Below are experts of layer 9 (counted from 0) of a mixture-of-experts language model. Rows are named router (the router's row for the expert) and show model dimensions 0-127. Each number is 500 + 40 x the weight over its row's rms, rounded and kept within 0 to 999. Numbers have three digits each.
After each expert's rows: "gets" lists some tokens that make up at least twice as much of what it gets as of all text. This comes from a sample of Wikipedia text that the model never trained on. Tokens count by the router's weight.

# expert 44
router:524557503542500537577527471506463524505527492548486542479467481485521513524485548450457528492569509502489534539464497569548525543499483539447537520469501486503507495470523477458508569571503510570533570417443500480454546515546466587495494469440534433469478441453447525520442515491462514525478427514463518419460548609488566496466447541442540448499437535497557455463420513532488507490467
gets: " by", " for", " of", " in", " at", " on"

# expert 10
router:512480440576523562509476523462454557549476534501507509478523451481506553493485511574544475459477479468504509534456485427451523479498495489480489505543557507432591424494507423490478571492500531515494510490468495528495522495507482437438541490422514435500478480498462482452445461469477428483481485527568546413459534503497390493436490517493437568526514418550412481454478543465510535537482
gets: "===", "on", "er", " player", "ist", "man"

# expert 77
router:525522550503472495558563442496473542528548483485587515432543500519549494461494429532523593488542440463481491591504451529492467452452615468517505510517483495547505488486523538502539500484526524508527586480409505456511553534470544525485494573480559476493545548485512474449449471515458523482463484536451462482462494545513522425413492572505464448488467511454506505521508580509497549538440
gets: " to", ":", " |", ";", "-", "|"

# expert 24
router:524564506509470492477572427487529504481526487482517521414496511462509530502535452483510554472559515450463511530487528447512494410487531504516443488566557502508595446556486534489475539486527463483541509464480535447516515540539511456506510474543494486609579451479541454488492423481433499527433554459528482449482470430491477484478493428500472432502404440522565542467489541447501518539454
gets: " as", " that", "ing", " to", " announced", " after"

# expert 21
router:487451529477461487545446448470519580449466544466541405471477461486503587447503504467506584479564483490474511553479484517528478488482411466498520557529496526525500475447533405522421536556493507489467509495480527501444476555502462534493529490475488480409589543542517425522447510476488472533532472469532533500515526448531530569519456510418515532527571460458517468531435533497489559543477
gets: " ", "-", "–", " S", "S", " \""

# expert 59
router:482518470531447493467497473430498505456578518556520537491484466469500489494535445480440528434511538530485560525538516437530527457496519437483544480616498527459528491475542418558517502468444456522482482491526532445519510460547527432444471442548479489557543529572560495453581453538467503563500464522511531464539527472422492520539494524415554461533477467507503496466579466481497560535447
gets: " s", " al", " un", " re", " l", " inter"

# expert 76
router:481523535519527521549525455471468581547546480528534561429546494433527585474471526466526534490561477442456491571552502559461522459478531450527530465527516518485552484469523517493509590551572472483491557478444503537466502525528505533448452525417515451540562479469458487457427492524522546456444442532462474487540535496481498448509457443505430436505460463503537515480478553416486540550484
gets: ")", "\"", "'", "]", "\",", " it"

# expert 14
router:464434533509525456473538466521461553486576532448467454474545532466500507468484528413585529504548472490435483516505470489522491479471495508483549503571521468525503525428565518515520433579515486479548591468413536553454534535493554544470529527447525469486538506537579431437411484495513531471484484492435427453511535453461539494485517479482477442469501487480474497430547508494583498495499
gets: " States", " South", " North", " US", " West", " south"

# expert 20
router:508563492516491432461593529446439536520489486541522506505545493500510543519519488471533515520495431469446508586514540586481459462449467480544533447552531531489512523532519518525485546534558488477566493477428507566506455523425513567458463530464539458478546482515435545450443481518524501438442503508525442444483494477518553484544468564444425462536508502452530452542462558460424536542503
gets: "k", " K", "ak", "K", "ik", " T"

# expert 70
router:549438472390559505465491539484500550493544440572524474449511497526496446430526502488518462553553568420519483525508493466551421446576504478505547524492543526430493445446557534456453527435466473463529471508457544487455449520442505496453428536526510507502538576426531559545447497500479490507497499548524516526502495542530494478528455437487458524472475496486438543523535551446535492523539
gets: ",", "),", "\",", ";", ",\"", " –"

# expert 63
router:517553495522444485510560479448503546516560450529522559430527470468537518450478493458447541479515454449450508569517501584489534486491572428514570453501504486501494499457536491487498535568536561547540591519494540436480555491465483533544539497416555443548541479514500479468465482493505508461465497571451452504521456562478489463461470479529472446501419486472420509470500552439526556530448
gets: " and", ",", "-", " |", " &", " or"

# expert 55
router:434559535501480449478552472566520503514457525460612525431548485472547460619490437437467533496487435443431507522523512478459530403465468512538528441544543512468572461472495530496521485480516481520539481527454486412505489450550438464448513515539492451481482472541485445505498512427480461466494530472497544486478467488455520513528484465490447473526414520485511521459500556500534565538467
gets: "ing", " served", "ed", " took", " made", " working"

# expert 67
router:511486485533564478508541482487477461519531430477533531491470454526494527543560523524503519488480438534464463524553538582455473481514537530503470412494491548560534571361526489480506506516507543572581481469457525472526566510474483492498559530556450528516529468469527454516486580554565537464480494524462428507490434460542516385509498513478472500535536456507463461501460494526576545495468
gets: " /", " known", " Type", " information", "}", " type"

# expert 38
router:459569496553563473495520523528470579485493484555435536480510532504575498463510534511506522447520420469460495586520582559452457490492443426562539531478482451447487429466546492497487545437503491465545496522448497493486505474501548511521558512458416492518536488486438467479450511433492439487486578453531476470471464525468551471450434492486438554500495499497516392491540440501490535497479
gets: "en", "er", "ill", "est", "st", "ing"

# expert 28
router:510491480501469581561434442453481528493467456455513519466497537476564523522498543470588493497457479509456540486516433529481488502410482530569543552480561461571525575444478436514517498462474516506522498438468551494487574535481474519472518482552526549460425474500493556444512490504495535533515446556434503480503436558528554563523563482450554560498553446476500552536447496546470487549494
gets: " ", "-", "|", " |", " its", " his"

# expert 68
router:536476500556461453547528516418469456553475470554502537451490483483472515495523485497510558476487479485421532511531511555481521560484559465508538412459534480485591508426476550515550522479511575530480474504485503472552565504492511533476497523410472483544460493479462532508521478559581553411560476534482494459474474530473485399535506531523556424543493497487475534512464441560444494574460
gets: " (", "\n", " ", "^{", "(", ":"

# expert 1
router:529555530566475461549575528511502524518489474508585472468546462481550518526579477508525579450534518477465486563507565560477475487491545446508506443484477422477507550547517493500507514471569512473542545494519509467433487470497554468424459514452558474547510474512464522472426476477498591464521515507506480455547497461493437444516470483447485394496478436569477497477500557506418558538483
gets: ".", "°", "%", "′", ":", " ."

# expert 29
router:494574555485553458513555514564423517534555415520443503514545515513438489517463474455521508457555490437522544560545470526490500480452513547511479463519515484449559480462535540569539508496477483507501535517467535500438512456527455523512475501454591462534522462532496504397463457422443533452529529540479454498516510542500527432457520589472523519562484505552439513452513545476500544547426
gets: " at", " in", " of", " |", " to", ":"

# expert 23
router:532540501489502503497493479483444539562576475544488464479517526485540514462501516527510508524436464496452520526482429545466458492501505500519530408471500494466571464449492524439468529541467528460548528557456587554535562420543516443510522479509589493452486474520510502537594550447540501542446519538491426490511451583541436512443487465499507519557484440499481525394539548447501475478495
gets: " |", "%", " a", " married", " one", " born"

# expert 69
router:519559501552479494558528467464452539482550467505547562416555469463535556472540470481518569451535462429443513575523491543464557473466543454529531465548494485527520449452549484491528568545580487536500570484447503518489469536500512494476495525433574470563567480523490491465432468555470519455447458554443472478517475563495540451486453495489457456527448516499493504502513559427514527508442
gets: " the", "8", "6", "7", "9", "2"

# expert 9
router:462519513481492502561472473464477553429484465557480534549487482547565597444475474529575440495496552438456526551512483579498506461569421455567504486513408482434484511504509485544484549516516412489446487530477440543440541543460465523466493484514490444524514488515492511513468489486467481525518476523470529456467537507474500432500454591460497581550503523525541431521501470449549530561495
gets: " the", "r", "2", "qu", "202", "ul"

# expert 72
router:520570479533532489551552476508484491496513486512496538397542551416495479548539454450504569531471517481478529573530513566459497495429530444532528504555445533500520435448507483513599583497576442544513539489484394532458533557484501494462478490453499476518519476482527521424434509471475517479437467559463540430496494485486549503550483493465465472527487489487498559476493531464548565508445
gets: " in", " In", " of", "In", " into", " during"

# expert 6
router:545568423505526423531526494446414540473598519453513487428475458472547567473459507523543542478489465518508512541449497536454483413428553516542497460530549476482601510529472436472445464491526518469531463522524472524486457564489500527453526464519482483536504466557482468488489547533538397530430470535517506488504484468455479510501498583452463471518522560504466487526476436501505570532506
gets: "et", "t", "at", "ed", "it", "ion"

# expert 3
router:521561502554482482555524453469455541489552461504540559418550470460531561471534467487515573456540460427440514580519488541464552478474543452533536466554491483527521453451545486494518567551574489543512573475441494524487478543502511501473499524431570475561561480520488493460435467550479515453448467555438466480509480559493535454485456490485454444527442524506489502503511563431510530516447
gets: " the", " —;", " a", " P", " No", " Yes"

# expert 11
router:471473437509536434497518497524469486421521508471514448530545508484467530474567495529541559520408457521502492560507511479479494419547479566442450531501499533447488479464508510523441481492550465421532507529481503518494493495472588482562518563448442475419532490521451498449514424454466496470472469563466463456514502447409495414478451532499442542522445451436526491516553532492542522558494
gets: "o", " well", " such", "an", "al", "a"

# expert 47
router:535464506426457527520425534443535536552522443548496523512427506473560561515530488547560514536562539550479563487467507475558440474454587464491579486453512553472521575445564489572475546528490493426557470474546513467420467474481514495509436520454539436563517438533470531476452464467526500463482454510492536509476472502476525500494455447490505460454537487511482465563518552544474501523533
gets: ".", ".\n\n", "==\n", ").", "\n\n", "\"."

# expert 54
router:443516542500483521485470494495463550470467454559520548463474524525428498469505485517571561507491530483471506552496540551493548519444462422517541493507521465496492442441542493449502571548535587478500533483502473494431519501525559508464490534358553503534516500449478598456465453505481490499530482524460522492554439526444503572493564487473521431462440481429552472452515505450442507470524
gets: " ", " (", ".\n\n", "===", "====", ".\"\n\n"

# expert 5
router:556585520450518543498554515490523548523500451538535566460557507472541477562483481496478515527483441493485485572461448535524497448510514501529530443464490581484466478545511516440534572433532520553503498504468494486468475504451455443434549513446514431531555400537449528412425481517474528492404508501499473471546470504501514493518474563500501473494494474414492524474497548467505575579476
gets: " of", " from", " for", " by", " as", " with"

# expert 16
router:533575514477429488493465453384495562494524457487514475469531545489509540468520527553558535478544434508515532539503491559478493440548516507558520485508494520517537403522571516506506567555562485476552553580456499534494529524522522544462488494457589495544546482545530496454432470526476501476411507552419491544528478563444475472500493438505512456550487492503439483515488580471508536470503
gets: "\n", ")\n", ".\n", " |\n", ".\n\n", "-"

# expert 62
router:517554501560480488555526456468457535494551465500541558418556457467532557471540470482510571461537461431434510580518482545465543475476545453533534460552493479524521455448547488498519567554573493536509579474448507524492477543499512498468499528433569473568565472524491486468428472544474512447444462552436471480509482560501536453492461497489458454527443523502487500502509564428510535515444
gets: " |", " that", "s", " century", "0", " series"

# expert 50
router:528504569494437502497538504447400530506483472501504557437525523453533481554459449424467541573475533461469531490459528525539570491416540474467513454581478437473441512533508529537494580485529533473482483482536525511433533520523525494477559490408524485587528506546464446509472477488542545447512490503433508464462496523445529472413473464503543459512440508468510521465459564493475560497463
gets: " ", " (", "1", "\n", "–", "3"

# expert 57
router:451515528541531466568499468471472546430562490496449501540536524510523505450517460472570507474415453431492483545458475567432541530515541544551603499506459488478493460478527446529448541505487484514487476510473565559456505528539538517455490519577512495489447493552423489448455479545459508542527425478461546404521525534488531495423454569455475526545518509470470471515466540448454498530482
gets: " |", "==", " a", ":", " the", " of"

# expert 33
router:507542488523453441475548587470470523504522569518469487513565447515535503474495520457449511478504434448492538538502480463481514542429476491494501436560480438526496497456537492501396507483533483483548470518542559463508492533501533490455563494461475467443536454512455491459507505595489514457522410540476444456534450495520562447458477537443478496493461536451449446439511583489507500590421
gets: "n", " the", " a", "1", "N", " n"

# expert 64
router:461502508523514495446480461491544512505497493486546402496555469501477543518490442533567460462444473484497477546496524537551489441442486538538465511550514519560524574507553464513480434548560448527491583551506415473463470531517507554507511471468463457474564544533403526540507505456433558501510458474518486493552542587484527403517449581510537472500494431524536469526509568533519472492497
gets: "c", "ac", "oc", "es", "as", "asc"

# expert 8
router:515501473547513498520547506472539516454525448509535540447502588438570538469496460456514544458514512435537408570533491491432486496512568456573523484499491475525528457478505445523508527559572455497514560480471518453453457536451551569443565478466559498523566488545481498468419478477454509421493478484455475511506478531487488475513475485494484456555479466460470545485479548458556550568411
gets: " and", " or", " but", " while", " than", " then"

# expert 18
router:448528532526527453524560433463418530559522535482500499472547480446485470469493502512472540532472437463505408534519463528479566555521555488440507536438557539476497539504605530537435512549527526468530514477509516450555512518531492495505424476469536513549531559556499497446452444493525500435507474501473497446469522570468554494527453482544503502585449513439508472446559440471568553512513
gets: "1", "9", "6", "8", "7", "3"

# expert 39
router:522502456435494546526484489433520570438477470543500508402498494474533506508486517511520422472449531461497567493548529514499519550507428468520526411584456575438519426463559431509523513495516478500474477544493516421476526428572514530449516536467488511452498518493474514458581469550509499505479514499503496428542558458519449479549474504461516528571555416556505470518486515484510533554447
gets: " \"", "/", " '", " ", " b", "c"

# expert 15
router:511555452564506558469571417555524524580485503488561513472526483473548448502581525534573480505531473450463434515494507560469522541491501480562518434495463506519502538493576454480527534517536532529537512489540493485387523503529500527407530508563557516498496443514427519536419524529488535444433456468516491478470470497527498426561547504488509443507536456555491490500471569478450513501480
gets: ".", ")", ":", "200", "194", "195"

# expert 2
router:486569443571454502470499486468431525551465461548455504552466502490549518454505456467496508475539489449428487549514557511544548478482528516532519440451526530451591509484517548515494523441464461441524462480475559483544472488486560469481392477458557488531523466529465502529500426453474532428468525564434498438461497511589509485435440519498469470517483484527484534440497516451542504568443
gets: " after", " —", " before", " when", " as", " until"